Weights of a small mixture-of-experts language model, trained from scratch on English Wikipedia.
Size: 11 layers, width 224, 34.9M parameters.
Training: a variant of SOAP for the experts, 281M tokens, 8573 steps.
Below are experts of layer 3 (counted from 0) of a mixture-of-experts language model. Rows are named router (the router's row for the expert) and show model dimensions 0-223. Each number is 128 + 32 x the weight over its row's rms, rounded and kept within 0 to 255. Numbers have three digits each.
Before each expert's rows: a language model's description of what the expert responds to. This comes from a sample of Wikipedia text that the model never trained on.

# expert 63
Sentence-start words and mid-word pieces
router:151154144112140123112139123126129168113133101173116123150126192137149175090140123161148102085120141118179160094146168178150147116095150204157171081139130117142106129136116102115096156129116143125132092054135164080105132159092075255128131113105118132143116139125086176200121102132197115178107167117126153144144155126119164126148146129107121100092201118124109058177123121109091126140157155105111126116144135083104125132158120138109099131109121126127176110111080169146160141131094130160098146132068200118142131130137141118170149145117111132142111113135243170156127133192122093118084111110112170151125014121156138096174119114096109126123156124061106097110147138128163083090138

# expert 24
Non-Latin scripts, empty cells
router:120122172107206088185185128006125118124064134097103117121101157135116117112089104071117128147068128140072139120112080095131065102158166105107163197132100115114096121144111164107143129102150094146135126114107143129094080090198179131128108185117144087143191101091167178132182206153077164122096206173110133133151119121106097089111102145128118100135137142143095139107147162145174081109166111090125154087149135142136138133107139114130104087148082091079151159143118138122137119129186096077163098128094099144122076133138075088081122145121144124120134118140127135125063118141142119177116150137094190145135079171119110149072121126135156062142091175101221121132068129128171133123128

# expert 13
Opening quotes and articles
router:067122150106093145098150109086181129113079131144148126148113090175095093120127131179106164090094137121099114097076061124093173124144117201070065154144127195096191126132139172135135057132091107164128131172075113100177147054163123154161066169121120127119191137110121127129101160097107152093114131165109102142126060108089074130183092149100150105154156191103144164150124114082142106148117130174170138132099122162104109136143132152179092137120092135136111121088147149140105122113128126093060089133145066085074127123125129125103135180124054086148077171130084134146111147130126176161091119123137101109172074138069157210135117134116112144121119127128128130168110161233139090126108

# expert 44
Years and NASCAR
router:135124131131117105167107163144111095108132129110121142129102158122176150165138144148124115226136133144169141087137154101121172106104087199137135141114122053160153134160116108164143137076100104165067080107149131081174131088150118015118068126150126105188179120119103118124092139155098127105081125218131134201141103119147084133091144108171122136143156110128046108082057119115129119093159142137141156169163139133130104079156139133163098166171138155145145123151137105129116159142185131098091123108084063098148129113141124145101116030125072105115217133131075109094143065158097094150111149134095093073132110161107127189110149138097104115179119199145145125132109122134085156104137

# expert 8
Sentence-opening connectives
router:156108127137128140084117159170126124114179112167135113079105160108120138094146127042153141082145163138175158168147105160145095147113124203138071090118122143174121091106143094074126132138130187116135166032153092178152104108138113204107161135107155141141078122121155122134136131146172117255137151167133146091143134093156084177184155194128129112097195134100125109160135105078117086151172125128126131107147146091133110112149110161122152116106152146123122136097096192125176104133132124135125149147117136137104145123166099125112158162120186148111073178135210140131125138107188108135143112127112171133127166133135126129189143142047121099108109104110119161078169131255120151125140

# expert 36
Mid-word consonant syllables
router:156114124117142121132134131146141147121123134091137110077162108101115031121106140064158120110136120102140128089133033112137107134150134078201105169116120146067136115133115064118124154138118133162093195074111022158169132135116127090125184147137098126102118145134192133018108153138106094090118128058131132106056121098162196108105117020118123089096116116112124114183111122204110140147138078125125147128148176150139152120142136122109125136116111090123105106102075081121171126124084126143101125151121190172059154122134143103132127101135221140100133125145164124158116139104121112131148107130114130136128160173124122148183136145139196078093130179095119133168132107067084145132152

# expert 2
Definite article "the"
router:085137154093064126127088108172153124118145120163093161129089145131110108100150145141138141151076138136134118141092123129094108126142107097197017112158132116118193087063140103129146129157063104135157095087103131138086156160134061154144075169084111106096154088174130144139170115109128105075133175155091108127186068082122130155187081128129115174114105155122161148123170104187110077142116098150180097156142095114104090144108139109145171126095198206134085119110133133124113176125104146101115140126128059102085118100101199132072116116191156170096069153141102086143147142100135162157126134143149080110176174153096097090107132078156122187122129121194115105150093093150163127099089

# expert 9
Clause-level words, noun endings
router:141129157133123107119094241204123139142166115124138116150084089123137117141121130151126104086143118117160144108129174185155151122087105000167203102114139134097117112074149121211143137138120167087102154117165047191102118206091124182109149146112131131140016095215160201086124126101102117191129106134142132115136124142133123144158120103133137156130107124115115132158155156179196106095128108066127120117162159127157111139142132097156155140123166135129145129125112133158116135112114140128101140107134169130110142084133132150178109167128109155119144164135204096118114118142144088113132126144128112101153139157151095100165126136160151081074129115165141081128145108061100125120118